{
  "d_model": 320,
  "n_experts": 96,
  "experts_per_token": 4,
  "activation": "xielu",
  "lr_router": 0.000464,
  "vocab_size": 8192,
  "norm_eps": 1e-06,
  "tie_embeddings": true,
  "optimizer": "adam_variant",
  "lr": 0.000694,
  "dataset": "wikipedia_en"
}
Below are experts of layer 5 (counted from 0) of a mixture-of-experts language model. Rows are named router (the router's row for the expert), up (a neuron's input weights, with its number), down (a neuron's output weights, with its number) and show model dimensions 192-255. Each number is 500 + 50 x the weight over its row's rms, rounded and kept within 0 to 999. Numbers have three digits each.
Before each expert's rows: a language model's description of what the expert responds to; "comes after" lists some tokens at least twice as common just before its tokens as in all text. This comes from a sample of Wikipedia text that the model never trained on. Tokens count by the router's weight.

# expert 8
It responds to: Lone space tokens before numbers in sports and election table cells, plus descriptors like known, particularly, especially, often after commas.
comes after: " |", ",", ";", " the", "|", " and"
router:493492479494502494445621483435497528433566540425460447424543548469505525492476435467525520472506498569488499508482464503467531371503527519493449516534641471521542403440438491458481517517492455
up0:505460522585514494487559404470523435469558520465501534494504568484516531504466534524570507450466391463542521531390489472554577438453497507523499668539619422480633450504522573537518471492468477
down0:496575455507536443442469527450520525457433482541505544532489455471403493451485492428370452512454467505541573530461428521442535431494440519570588543612527491461519587481569579480534420571488474
up1:423558474497502593571530510509429474453522407564581454470527575511453510572503527468503522540508538541497358492442502552538485526530441588365538488390481559510469540554488403472588593511449556
down1:453536500424569414496524480525516519513508513561538472574555435519532502494588556540481484518398487549522424639572589451460496564510524475474462418580468498596471549503472532484499565518444516

# expert 40
It responds to: Periods, semicolons and line breaks ending clauses or sentences, plus sentence-opening words like The, In, His, including.
comes after: ".", "\n", "s", " such", ").", "es"
router:382532477599462502539486552512510571471526534464472490453520461471409453451504512492497564441474504558527533527464506459423475456431482498468503486454538474463506502423493450473522513513450461
up0:491498544544476380492566347520501447501556423453523396607514590480535491521482491527544540411502438481475486460424509489437487483434541504413411589464550408518542403559474556562518445483509409
down0:525496522470481512466463447473483459536485551436427503653525527510559536508553504497529497389478463507581531508496529493450426432448457415619510498501416551507465506509447536491486448426476573
up1:485590483462390501542543444537544556459474485483521447402498511576487550478480553488554491488485493423448474466596466588539422511430409526487521490397520532520482447529613467499478486490392473
down1:440507409524539456493585494462530497410568417407567481417450503387554601455536468576486407516453449522615534551529476486571457471444426480502540551488485540543407500425482560446461569453491463

# expert 31
It responds to: Word-internal pieces in the middle of longer words and names, like ph in orphan, te in volunteer, mini in administered; also zeros in numbers.
comes after: " |", "2", "|", "9", "–", " Mon"
router:528509464528457498488472506478404493541538523433485452495467523438528509517462486439515476582540536578473497535442398483528487357468550541534466503506576499518474475448425557448378437451416563
up0:508538486549460510418430390463466489576568438457484423557499550450516567580449490500609505608480433528513511552480460498477508527549584581456496514389619480493475449564475515536454524446405512
down0:461542531481464471485597543529460522477509479592534507478451453541500497560445446486408454510617451434569495462497548493462513464494517462519532488592502447599468444553597497528519525475544563
up1:525562443515415484552498442475479494517522489448563495529543522555514487545538515449594487570511448576462594504429506529523492441557558644461455409510603558451540480539497486478492561503455509
down1:547570502591437478506544552492547509371508483554565432602587458605467420453532467466516496509497524565458437475407531487473578436485503513461522432537431496550477497502498494526488463571520460

# expert 60
It responds to: Line breaks ending list items, infobox fields, headings and paragraphs, e.g. after Writing career, Czech Cup: 2003, See also.
comes after: " |", ")", ".", "==", "\n", " =="
router:456540465494422493499614472363533518484539468479479476411479505495499518506471498455549535590566500530469509487434495531482454449460563486521452546519579443502492467467466506481486474497410517
up0:478559534558380442530439493600457429588553496493534464498510544443505534509572542561572517533534470484431363384448506533468490568561514517418467537447534514554446438545475488610524545437479501
down0:503375556452513450478442508472545499496449558412428534505548536489531535547553456471535491439497471510482421476499435450479530576539459461520517532528461506518537516475421519554465503592562513
up1:388513529502501634444579476478592554543511549532638506408538565559503520552513520360501484530398434481418566482497520516505482498480509418486513450496531538597467449554525462546528396484454433
down1:526582507445423461491503570377507453482478464526446574469510465499429447544454494465500563481507539568481505458478542571518513561560539429541447353518517538412586530501613531553453470506417458

# expert 52
It responds to: Main verbs and nouns after was, has, to, such as won, used, set up, received, made, plus dollar signs before amounts.
comes after: " to", " was", " is", " also", " and", " he"
router:492463525441509473439545504448503599485478406527431518490479502410509424479463494511571463526568533485473496572512463422436514477511573523523498560458564525437518511488444523342527484481548535
up0:501573542541507454477574540434525539475526506490540456497500471436554476417557527499548460443460441437425390470465514490467446511559519441488457544513488397640525449525474567444654490520503476
down0:476565413551507647580503531520521526539484524439401550385453436451522406496517506409543496490521610469483562635580489470554425531477574479485519492482439553506431488510439469444526402518487500
up1:392532455432520524523493546544530578540458567536609491416494581465481491524498434529527489560500553483471481530489498516469451519546445524512549517491608499444443517557476465366523455472495594
down1:473439547523517513587451502558531434608452440503463528464524485471501540458564539491448486538484530437580530520496483488569515529521502464435529483471425499522452473496452446545526487509553522

# expert 48
It responds to: Pipe starting a new table row after a line break, colons in infobox fields, and list-introducing words like including, named, called.
comes after: "\n", " |", " Born", " such", "---|---|---|---|", " name"
router:447391464473471493488445511491504537526570519414512492445517494453424468499470475510504529462561484492554500518496438479453536444480513546507538497501490509459558469483499507470448506450496454
up0:500624554611442376456546311491481502582548513525502518517465538492509411500550518508573564480456452473497512519394529537429475492404514480486447537454577511466554486471467477494481478444471455
down0:583546489514488528497488488564548533514495515415484613492532603437560539479527473494569487432524398534381526486518534544503499539616564412497552457510502492523519491536497503534568500570459414
up1:468614512502462502544527493490497535514524450531604523466499578569414631555476461462517538547576384476462542490471477503466521482434432494478494452461545491476476544620540473507551579448415482
down1:566604506404477425494458559468546514458542360419403499460500523507471573484573414430446388610468505517514493556473483510611571488589443479556537501474469496581524543530529500496494631470469456

# expert 14
It responds to: Pipe separators and markdown table dividers closing cells in results, election and schedule tables, plus semicolons, dashes, closing parentheses.
comes after: "0", "3", "4", "5", "6", ")"
router:457546401532462478438543540532479535542498503441479456442544532444401488533493520472512555467641559517468492454463458526426529431521579496532425538469469432538546496418404478515461488464386525
up0:527537517509464487443418563484489540490471430511489476569513534413614414559574538575546446471518490519480451531401504490528529509518434562471588489499562469572526421556450473520514545578551593
down0:570477420514530467516521490527556458469457461492558506456550620520550480508569514528567476486465400489498534568401547482546534556422468496428523504534473465447475495488463543504512409538525478
up1:491565479505445517428497536512492508552521452585501503444500606567467486502481456500557538536600557433425553563514484550445502485534420518533592507459555459548478485596519468486446499472383574
down1:575339554456569415539382484472574519490449574502502451529476524479476480642504565472538486463609551491504453457451452528559456503529505488445565504515471536461509605495550479514478389467473620

# expert 20
It responds to: Infobox field names such as Born, Died, Occupation, Education, plus year digits, in or of in biographical dates, and Li-initial name pieces.
comes after: "9", "1", " to", " in", "8", " of"
router:515482428497568472488507445460430512472515543551444513458545501452508340435426509474529564452521521477566508464547486474565497410490495550492530521450550437476500443468472452371492454507503549
up0:459497513534497426439446447479456458522582546452535536471556633538499492432486562438576558479462459472485386529513492444488516526505483503515465536456548456545543348532502546599474424383478505
down0:561544477402509488468453566502520511496502464507503513515573475477581460521531430497473553464516543450460554516468465508605416511574604545525408515536592467470497559491531455449429434490440476
up1:496383430522518500561529537416555527440462505518459433538540560477510508478550530558599510513470456475455486545515543554471493544537574466387549449514562495531525543540476433451519526553550536
down1:494536555417470549589379484454426525453477520541424477507545485484451533482494582502425517570594518458418450503446605518459522467437575557489379478558469537414515538508540553489444551500473510

# expert 41
It responds to: Middle digits of four-digit years and date ranges, such as the 4 in 1941 or 0 in 2006, plus stray byte tokens.
comes after: "1", "9", "0", "2", "8", " House"
router:356508434529483464498487556457442518478564483484481480467523465489475471539496507473503525503504527485458477486501451504495481429472574518522507499502467484504446466454397464370493495533493542
up0:495476551508411465413549441512479455511606497458483561546527432497496547465543504550508537394402435519471516462446452502495542454451493467511498556578499493405578523400592577526543491498430460
down0:512536612460450480575518535503533530491538473414593542521528388510506514424475460421516529482514546479594522510571486559609472432646434595544461513489546568506555507518464406518568484472501502
up1:428582443491470502591534464487518533493477402532518502536474477537548550457490456594499537631525448426436397541540503512465439514477516522453484442430525520568520537475437467513529526569489612
down1:510478430368493482471462454494549493474454540431516527410570611487536533450488510445511527595514493500550567488568515455447452458527471619587551504506561420482450543456524505484531561470474550

# expert 50
It responds to: Space tokens between words in ordinary prose after the or a, before nouns or numbers, e.g. "the big city", "Segment 1".
comes after: " |", " the", " in", ",", " a", " and"
router:430523469463452490457523506563534536486511464470456495407540458480465477532419470505492507498527529598507471461498497457478507484511484509461457506508613487462449452429484472327447463505514407
up0:520495511515426452474516440521475505553539492504626435444497503416443489500509506467502489567536479556456373464398535434536490518533472521503492534403535486419554492529509565534547478421502511
down0:500519521565553523492540440482406494490447527529397467441462564625518480482469488524593507404407507479467474456471452595494524526592486575438512488524534461515519489435580545481455607509531557
up1:486555501543504449486544570474528500580460469532456493419488568457487509610428465518558556571505480476557509541539507574565488490497564454503508479568586583437565495511499422512510474426429519
down1:498517437500504477559482556419441454532535526528403563528534516509506534506474531522504504586469490477533537550498535434514507445455446408465440523507523411497422477503402470425465505459527454

# expert 2
It responds to: Opening quotation marks before song or work titles, plus capitalized first pieces of names after table pipes or line breaks, e.g. "Pot, Ubon, Na.
comes after: " |", ".", ":", "-", "|", ")."
router:527378459461526496476587548535506537457571550458487479404705501551471509485572468538560524564594547527448534473463444408534569467488452508513466576493445492428505473388425566485516480495449549
up0:476473580525445498486478388507486505568618541409573457458620547468486526473465481470530469441516491478467508440511482447497456526514493490540401541359558486431460469518530542537447499382470527
down0:484483472490573556481484608576489460566634406540522560521546507511581510499455572518521580526542454447469438524495512521455549524440439471602509475520503433469510515490441518472460532459438501
up1:434540465506549546522550461530490520537499474538559513435577543583463493519544497452468549497567444560465488435541498443521516434451526503624562592451550516422492515522538415464509443527568465
down1:512509458423607401513512521542427491494549505514510515599453437495501555487544417561487397478537508431531542374415500480547523481482448553509576498479480562496524554567474419463584556527471505

# expert 29
It responds to: Hyphens and dashes in scores, ISBNs and compounds (3-0, 4-6), line-initial list dashes, LaTeX braces and backslashes, prefix re.
comes after: "\n", ";", " Al", " =", " non", " semi"
router:468469512526524443459597508566454525568473589523563487431508414406514421525547475506530504515513576532517507450445479397419542376472561553468512537502508513475455469303509490377533534492503465
up0:519489551560456485453527559481449472550522461481555440403548535440524480565511529495499507612493492489499535446413501443482501456560442545536542518461508514453525428513620633529551482547433438
down0:424562513561441554500450498545628540546478548505533475457414463438566565598522465508544590475419577552483532599489490416561496466479439535539530488566503496395492534476525602492544506436503468
up1:471492512489493532576541569500444558479438421562554545529477513494486536514472509511529535477475552504371467493476531524547454453614401438362532467430537535502559533479427424432568580531445445
down1:566457547495458493499457491535540475495438558637539562522543533519580415510451390486513444561640489425497557508490629461495433507504529503555560577512477540591569488593585429497479466543484541

# expert 53
It responds to: Adjectives before nouns like new, other, same, former, local, and nationality words British, French, American, plus f-ish pieces.
comes after: " the", " a", " of", " and", " The", " an"
router:448508387543454553490605491430564486547474476465403464423523475583381513460488502521532537495546504496521527518418380483396484375558465469544490535505517546499454381473546443380470440395564467
up0:457553496518444398468606470480487507440539480598353510548463523471493495466502473481546505520478407494502421473472501567432483586494507479454496540562505546580540408614516570520476473524531429
down0:413405486603531427522502560457455610481495467509518512509532369503423599466481446502516469463445566533505539452472424604522513461423520492471401465504454483454514540545493477546465487546535528
up1:421386408507490524544477476508584512506541488491503570421511578540433508465503541537524533597566533506496558514453498516509484487527477474444518415470584560523549452482472449468567487494464531
down1:557488474514468505543534503492520462516474402525489482543536525391474484510535597569487474545529504439503579495455503497477398406519555587468519449451488582495555527494471468410599545433493519

# expert 1
It responds to: Symbols and digits inside infobox data lines such as coordinates, measurements and taxonomy fields, e.g. minute marks ′, °, commas in 1,668.
comes after: "0", "5", "8", "9", "3", "6"
router:420517499514469562544643535448497537474569522429413428420616458539574572554490474510557507537522581492500550465437414454428458465451535507489565500485469425498528420517522545507453506466514584
up0:442499482485484514478510420575560476521524624548542452585581518416529519610503552565568538557525549463449508480434508491399567487485444522497577562377577443493586500545601594617503512608460546
down0:522424485477495467565447543444444440546508557431489459488544546589564535522524540542554386550577534431538532521448496460457474547487555564561510485464501501477574511568545471550395538501446544
up1:483578445450497526544591560526482466560516572443524480395522528529527527580540477610523523556545488533467462403428513452506507500423497523570500538474492553438495473473506499457427511534414531
down1:464527552478578488448522462489435485542534643489518465494454480489500488577570514460537482584566481448524473451462554505498485549572446488604469402623533550469555512525469491468477498541510524

# expert 56
It responds to: Invisible marks in geographic coordinates, "lat" word pieces, squad headers MF, DF, Apps, and digits after decimal points in tables.
comes after: "9", "0", "″", "8", "°", " S"
router:507480399527429524558494559449440529492548500488531475402534546399528577523417535501558491534559505539548475488509448489436521440376561523435492501555448463454606351498497497509448490554564440
up0:467523562590503548478486498515488505511548479464495493518611574426497445470523602526552467527542349516493424421489500532524493510450500587481475480478537477513578384536524550542500445496549442
down0:496540582492483542504590396560516442438434482517531530453421484447562517454473441587450540504560392512596434506533491487503428561528565502559477403541527468528537504518508474456519488559597537
up1:485512383538493517527567574501432564538406504656527521477512484417466568609529568565588476489433457514540503533500485597538504533519482476467549493530533435577498502481511505474473572443486539
down1:458498537518518610564428435559548464541460429525516433509524488469528538497487530540456547534509426440481493400466517570525477525447445486474535463432407434473408448527505427500530574523397537

# expert 21
It responds to: Bare space tokens after table pipes or prepositions, just before digits, mostly vote counts, percentages, scores and dates in election and sports tables.
comes after: " |", ":", ",", ";", " September", " January"
router:481453444478457516476531563478522517429526444482449462511550507551511524463443473531535478484474539564434451444453501533458575425507485500444514520487579441526503497493479490349460470472503443
up0:493443534533355513470444457524459576513487388477467495537498535437509469506522485451649497532516449491460459416389513522476473464536503578468457559535570501528457501533574586529490512492498420
down0:546492525530443480458490517518484464572472541536515546548543397517427516538515469479477533536484447500531496454543498451459487557479509448419551618413486403512579551493611518554528501581541511
up1:459506432500542573532567401427470483501476502509510518475551490480488545478531510556531534559450462515416458524450498504626456492548502503434562438459433454523544527543372455499546627459532542
down1:439411437518444518501472484498496508497497486421511485529481483401439503479478508516418379519482554454522438469527634423451439552531487582492430416481453520461573500533524522463502534488457530

# expert 19
It responds to: Adjectives and nouns in proper names of institutions and events, like World in World War II, National, American, International; also year digits.
comes after: "2", "'", "0", " the", "9", " United"
router:465515430528444521471544573530452507503580450431495467406554565594474526519485598445545577538519520575476526378444355460479474404463545537472495532546493521553494409459428488331562498453545559
up0:445490478479472499449490416516391477557562510488512461503560613511584538491464644437562426398504476498356446454446474471547530540579511466465448595484562530558465402591486503518486537432518519
down0:510532501462560485547565482492504499408456551452387403472491583519520473426456512562459469462585560525556522496499550526544501551458472485477538436527479473570498550518502477570404548568458450
up1:429495435535494521410531495586458525499581382549582405437503539529421480520535451575503518502614562504528464503419446502495559476526369464545511525495474453472424452450502510364541520509479569
down1:431432571541505444482579498614514521420547524505549463606354475432570446558531506565501506445521529450465494487489503583554525488594526483503463525548458531431552544445448507490571444546490577

# expert 43
It responds to: First subword pieces starting a split word, often lowercase after a space, e.g. gu in guaranteed, qu in quantity, Di in Diabetes.
comes after: " ", "-", " \"", " (", " P", " con"
router:460459492486456550463565512470548470481482483507508507459646497562543446503453528479503466505538542557474484495488433483402543391482544536534556481484486449495579480519509591510500501500487435
up0:468446572548462500465518450561506502481476523445522475510607546492577478479547505563552485480552534481426426462459491443402539441463508481504464614429538510483574475583543509536488461538477370
down0:550446471549496498539466536432505571423543554518439512588478537503509501620563559451505546518444545482510469599492508489555503432475486518616470541414442501516500433498591484405510443522429507
up1:470464430530520504506415486536492545499447491536472510440419502444485551471485504527550466654571515504478557570477451525488467462468493521555507488438587526512465490556541426503532491462479517
down1:516508508412477459511480517471559463503542473457514457468472478539608528417533451359582586475485540415478483527438548432453445548624501461482490539531519583515522601503443519490434436465490508

# expert 7
It responds to: Pipe separators and numbers in sports, award and list tables, plus past auxiliaries and verbs in prose like did, would, voted, refused.
comes after: "1", "0", "2", "\"", "9", ")"
router:499530388488488532501527539390425556520498538427480532492548518426430451524505525456534514518528489467472479489469449465474529425456509482466483519459482486504553429455374493487471510473452484
up0:549527573555483513483470546492515484465619482462529435497558612431494462484614521461521423469563437577477463404424500439488538458353472533489494581414531512452591482554491537553575473547481435
down0:470492485525418450471591468524529466482504432578539550525538528429503504398497514547439461452501396565526493481463419471463469408523459421493462420538574471414436396496512408475469402482509461
up1:482495385505533569526615564434480510549521507488521562439491574455491524533532401538570490544462520485479459407519504411565467490545476577416555467372586543549540513572478468479534520462372448
down1:486506475459495539503367546525498628595490511413618507566451442417544555509645490421516428541452509491518448592414503401461539504466531570555431531579454511513468566495495549503578442474485438

# expert 0
It responds to: Digits after the first in multi-digit numbers, mostly in tables, dates and statistics, e.g. 1'9'86, 2'7' September, 4'4'.
comes after: "1", "2", "3", "4", "5", "6"
router:441480495555481526471550501428509542480593511432527488446553511507456426502470607488528537518591548485528513491510445529427560314497555513544520546554492481476538450523474476401517483521507465
up0:421473576610483448478506426468476474525551460439540459566506524484556417387446512532548479508467396465474463488420477541568433506433478461566460536473510530480574429507502474541501440589471470
down0:476548440423561438522565490577475490449482456516582495458486551517555467476484529544503524513552560583468507525480519509519436497526452515561481488521556521502515545607550375539524511542533530
up1:502610468511480511658669540516526541534506440518486515528516510546474548519594488475544486574594540513422440426506521533474584504576463468417508483459548521519596572576531506452602484548382584
down1:454525434490512489484573489560549460453548504488537513424532475486452508451526473468415458570502521535557477451481481506472482463504543520584499428520552501467485577485603449500575384533367401

# expert 22
It responds to: Final digits of years and dates such as 1980, 1838, 2001, plus institution nouns like University, College, Museum, century.
comes after: "0", "1", "9", "8", "2", "7"
router:506532404549536484519599564502480524437546510443455457520526500500435473481456479506513494533512493548562508488489467473467502466534484498483487495537584441592508423495480476418522491528468524
up0:520434564567459394515465511356468446559518440502518471543478532509546469484394534443574528515419491434515450467439498512545518478464481595481490542431620515494535478472571495625493529475492418
down0:593412385518522527506502513481468552514454534539440523560572481479492531588567482565492497504467532474535468500522499434558453546386510458520555485519509554536489598450459557480371510425449546
up1:492623467482574450504488496460603494529470418532428506490525478472448492508547469523521535577549508563431452492482516493555508470521430449461575499507542581514531431554449506497548450433470579
down1:528507577487562401547489523467548425565542441478519412516457503358569442493491489474537498550565552478411465591550656495549519543443506558558497500533479506471520507476588494545467592562528507

# expert 62
It responds to: First digits of numbers inside table cells, especially election turnout figures, coordinates, times and scores, plus words like based, special.
comes after: " ", "–", "1", " (", ":", " $"
router:480523416561458618484490508548447483498577543490531509423550572474498432448476513460580534470552500532456495518515446560460584334529521516458507499501498447440487497442446497367481537429577377
up0:495415543619504488452433529477440486521430429465591464477532558476586418430440579531475507504466377445557465379449515517491473458473478529557396476421550449527504398525523433610519498486529482
down0:548512506392549555508490610495535440472636485550489508509498484497455499524628520457499524519565509584470553541518521482545523522489468482519545480495524461503570558596606434484558496546486500
up1:487559459471487598503428469485447530550477463538509527423478498464487524621506507496545539527473479574535494563486508484491565504551494460481490399468509394477558504491476492446541575524498477
down1:466509510449382550485519445538532426605461572512552497504437492541534591502531521597477470440535452520541535478516560519464431519528536500487614588590483472565507476458527486501464447512518503

# expert 25
It responds to: Commas, dashes, pipes and bullets following a name or place in lists, credits and tables, e.g. Tyre, Lebanon or Bobby Miller - Producer.
comes after: "\n", ")", "e", "i", "son", "man"
router:515504537474447530508512460498383505480532489404544498521512512498447486483504497513577508517495497493535437532429470339397492438494471517494459546460482493502517521451414574479528512438485518
up0:508439515632472498474452516429532567574525412470497461545544599532425473597486554530565457491499418443448452525450499452367511422506557579490537648443526587420553508520565517461525496540457503
down0:498498468455525529469535521600540468514511526554432494494482529524515488503501472546469471477524417477504549471574432476545509490434479509432512478535553521465534475440606468554449429466495553
up1:474550490455465562551513449519476515457434503477543518450485544525506437550531483491512601582487412546508464525530485461525527504527457517460416484379515564555505468571534464535634472488421518
down1:534479457521482535576527564455548449519473507477602546484382499484664408514613507447507550589495458520515476593517561467573529522487520524443424496548526458457523544475533578488582494496509495

# expert 47
It responds to: The article a and word-initial pieces like dis, pre, un, mi, no, more, e.g. disability, noon, missiles.
comes after: ",", " a", " with", " (", "-", " as"
router:424435403547439557420555556416407578485471510477515500462539527488471479538518516514529501453507508460444435474472424435394488500440544577457453524464557492413516540478385519403492516466509515
up0:476498576519457537466503539502488575510473532518546499528602484463568485402472579487556491495474442423473537512543539566497504512479494556506487584395499472551513472566519569521471534541534457
down0:531483544475531544497466530502473487508494425522484393541418471404408557530467533524563579449460594505490488432577439464478564407468434549479521593514445443507477523466530567499481418436404547
up1:468547518537532591447545457570506443504466510535530358399510551436447470559440468497529538519555527488449530422491463512498522494554418489465583422390619542467435507464529514427467459531423526
down1:532499496491510434485522501471558617484435429460549652446512621508538447490586476521422488490585556496498570533499475542637459474551492446447514568476524491487585459532444501508533458600434516

# expert 38
It responds to: Space tokens after pipes before track or row numbers in track listings and squad tables, and after prose words before the next word.
comes after: "|", " |", ",", " in", ":", " November"
router:475523527508463500402516496504558513513583451446394477419534554427414508538497483468527515443474512550474442523518479519450512398495511495481442482486609541486463423477470470383469480475426475
up0:495459521496500447392511395524504512534549455482604405447528580428496525472461510506584520530422409419519515480462447537489460520507422609479457542486513465480486452558520550499400555449434440
down0:549445424441520475491545494389548542408449490564515492494517452522461527559528513526473496593461396510512528456454590594450511509484532523461516476513480529475624536530535569381503510520538461
up1:531485427509509549548596462561457480505491521592570453499515570514533572522540473510552478513579483500471502544457502489560482403548498554467508407517586508480478548557534504406543521518436429
down1:510580512450520523368428546486512496490442491484417598540524464506551501434542504480448588508514577529429485465488564498468573507585454412562515535453473449462460471495490531482452488558537471

# expert 35
It responds to: Commas, semicolons and closing-paren commas ending clauses or list items, e.g. after India, after In 1951, namely.
comes after: "s", "4", "3", "6", "5", "7"
router:490523494490474499494527480500408567510560577495497386415522440470424472523410511458508583507522537468551487489466496390454502474406542545505459511540519482500501473332529610514481473471424389
up0:495607550484412422498508445480499583497550497538502508535510461453559475540449580460537445524422420528436426525448472510547472540477527484540461539451589531550477588554500534532615569483534481
down0:529550452417470451445501483558535477488498473396450529450524450510456485427595453530370481514486446381551514595507506423539563492354479567536573597573481551443448617450449673488514548555458384
up1:500466441509568519554447545529479458493483404467487501498541493441552523532558532571499516511583474507495435474516457440540469461530502642435552432445581502482501460507541409466506415449516540
down1:475532547554454559540424450528474562416497575497486611473529522427463517486441527452521510534475629586485492456482469408459517422485551517527490460489542489440384569537469558514496496483530414

# expert 33
It responds to: Single digit tokens within scores, statistics, years and records in sports tables, plus See, Category and Total headers.
comes after: " ", ".", "–", " (", " +", " −"
router:470439336487477527469512481487413510500536582502505554484490478494485451462441545510548562504510533573476485532495375501422526375490519507517447513528469493468536515488481523391500509552508465
up0:471540573568601431510481452472516500550550507472545418530513517416528526507596498537572444540526542445513471460404448423529512554479581547440454536487588512597560455510483519516518591508517391
down0:502438549533527457557523495505461509591489404578489512480588502570480450489546465458505540471548460499505488493544553551506409475458464593467507564460473499552492440582558459555523481440511541
up1:522512502551600525461466522514513506560417501584455534452535561565477418485488491534452515410531527494439523504458483546429401471501486422437482507469570444517495447547479426528528541511416507
down1:554500524493561419452422506533447431582590447427447520535470473537417584492566425498459477491562486424499478523474585414513467529524573530394474436498505608482595568535572551516506465470611548

# expert 58
It responds to: Ordinal suffixes and words like 45th, first, second, possessives his, their, its, and plural or possessive s pieces.
comes after: "'", "\n", " the", " in", " for", " In"
router:431399466490436503507569426518547515488500489460536523469541473506381482419440474448473537493501570538585516540469442496490506375416483511522417555494472507511538525361556535389495447494457454
up0:492480538496402451409496443449507508482537506489435493489536591477377544520555502503581457504509530538448386415484499477475553557459528565514416463530569495530440478503531519568475477496549457
down0:449496458526503509467495568438571531533536393511524498491539501366506560470539484495546516525398515473600573382580567530556526426458571457527491531552515456467471496342536486395453460510489466
up1:403396439628610589562603492512552456502524424545546488507486497551495511542499516503452468526512529452479580536540516564516451451527493463487552536431560430476565556547541462433549510486423541
down1:521432577513544478447450564511499549476476497480511546570413500539512501516459506399483584474454448507538439527526592522542513660444533474552547518547467447477463530518464582545555461501543521

# expert 6
It responds to: First digit of years and numbers, often after a space, dash or parenthesis (e.g. '2'013, '1'990s), plus word-internal pieces like De'b'ian, Al'b'ion.
comes after: " ", " (", "–", " de", " $", "/"
router:494500420524443521477508466430428523539509509394472509470508511429449441514461591566585582515480492589461545557495458508488560307530476571500434513460548489397512470417544553435493439539527502
up0:457568567442444484384556494530486545599515447456514409510496488416515508565467575557589478447496461551547465465470460471472500392470537582554429512471518441494527457507546553488462462453476472
down0:477458421487523446522546450462620476527465481498493440491377553528523472474553460501474489480509495564562559540495528397450538528464448553517556420543592532547499616476424511486528553555518464
up1:505560503459628576464529479549494558501438573404451487435539641550530541515469506576513490631556492495473415516541490496528463473548513475503468554397531535451432530562533511512557482479463445
down1:453502509505435497532405514530529444513538547409539497480465531515513477501457432560548508502558472462442542478498555552533438456456496521470482409499478505497507500492504491575506546538477540

# expert 15
It responds to: Measurement units such as m, km, cm, zeros inside numbers, and consonant-cluster pieces inside words like Doppler, proximity, Thoppil.
comes after: "2", "0", "5", " comp", "k", " K"
router:468515429515456545477516524538511519504511506457562484488518594485466452604372480446576457491527487542476483475499475505425457480467552511448535484542514441469551420503494514480512482511512473
up0:505473527510387457493531523511506493552541478514550455572543462523517510593524546496555466513503462464498396352459454441487466480480496574579417533419523453519467375519568568524396425465547433
down0:559471513519460532548541525475545548486488489574539558482470423541502543512567403573415517489553529442627527514509515605408438490418578497467537479516403414564389459490562492412550400520524504
up1:431512493525521521525570455537500606458464474517515452519479528506495526508412448471628481561468535413540501518533507487490483480584578515410532493463524485501463500584514447536535495488459565
down1:468482461593525515543539480538502536530417595454442517503398527501553508474418531532536465489521495492435533524557488584458461510596465505508467597460459484470523510543481479497438529580485443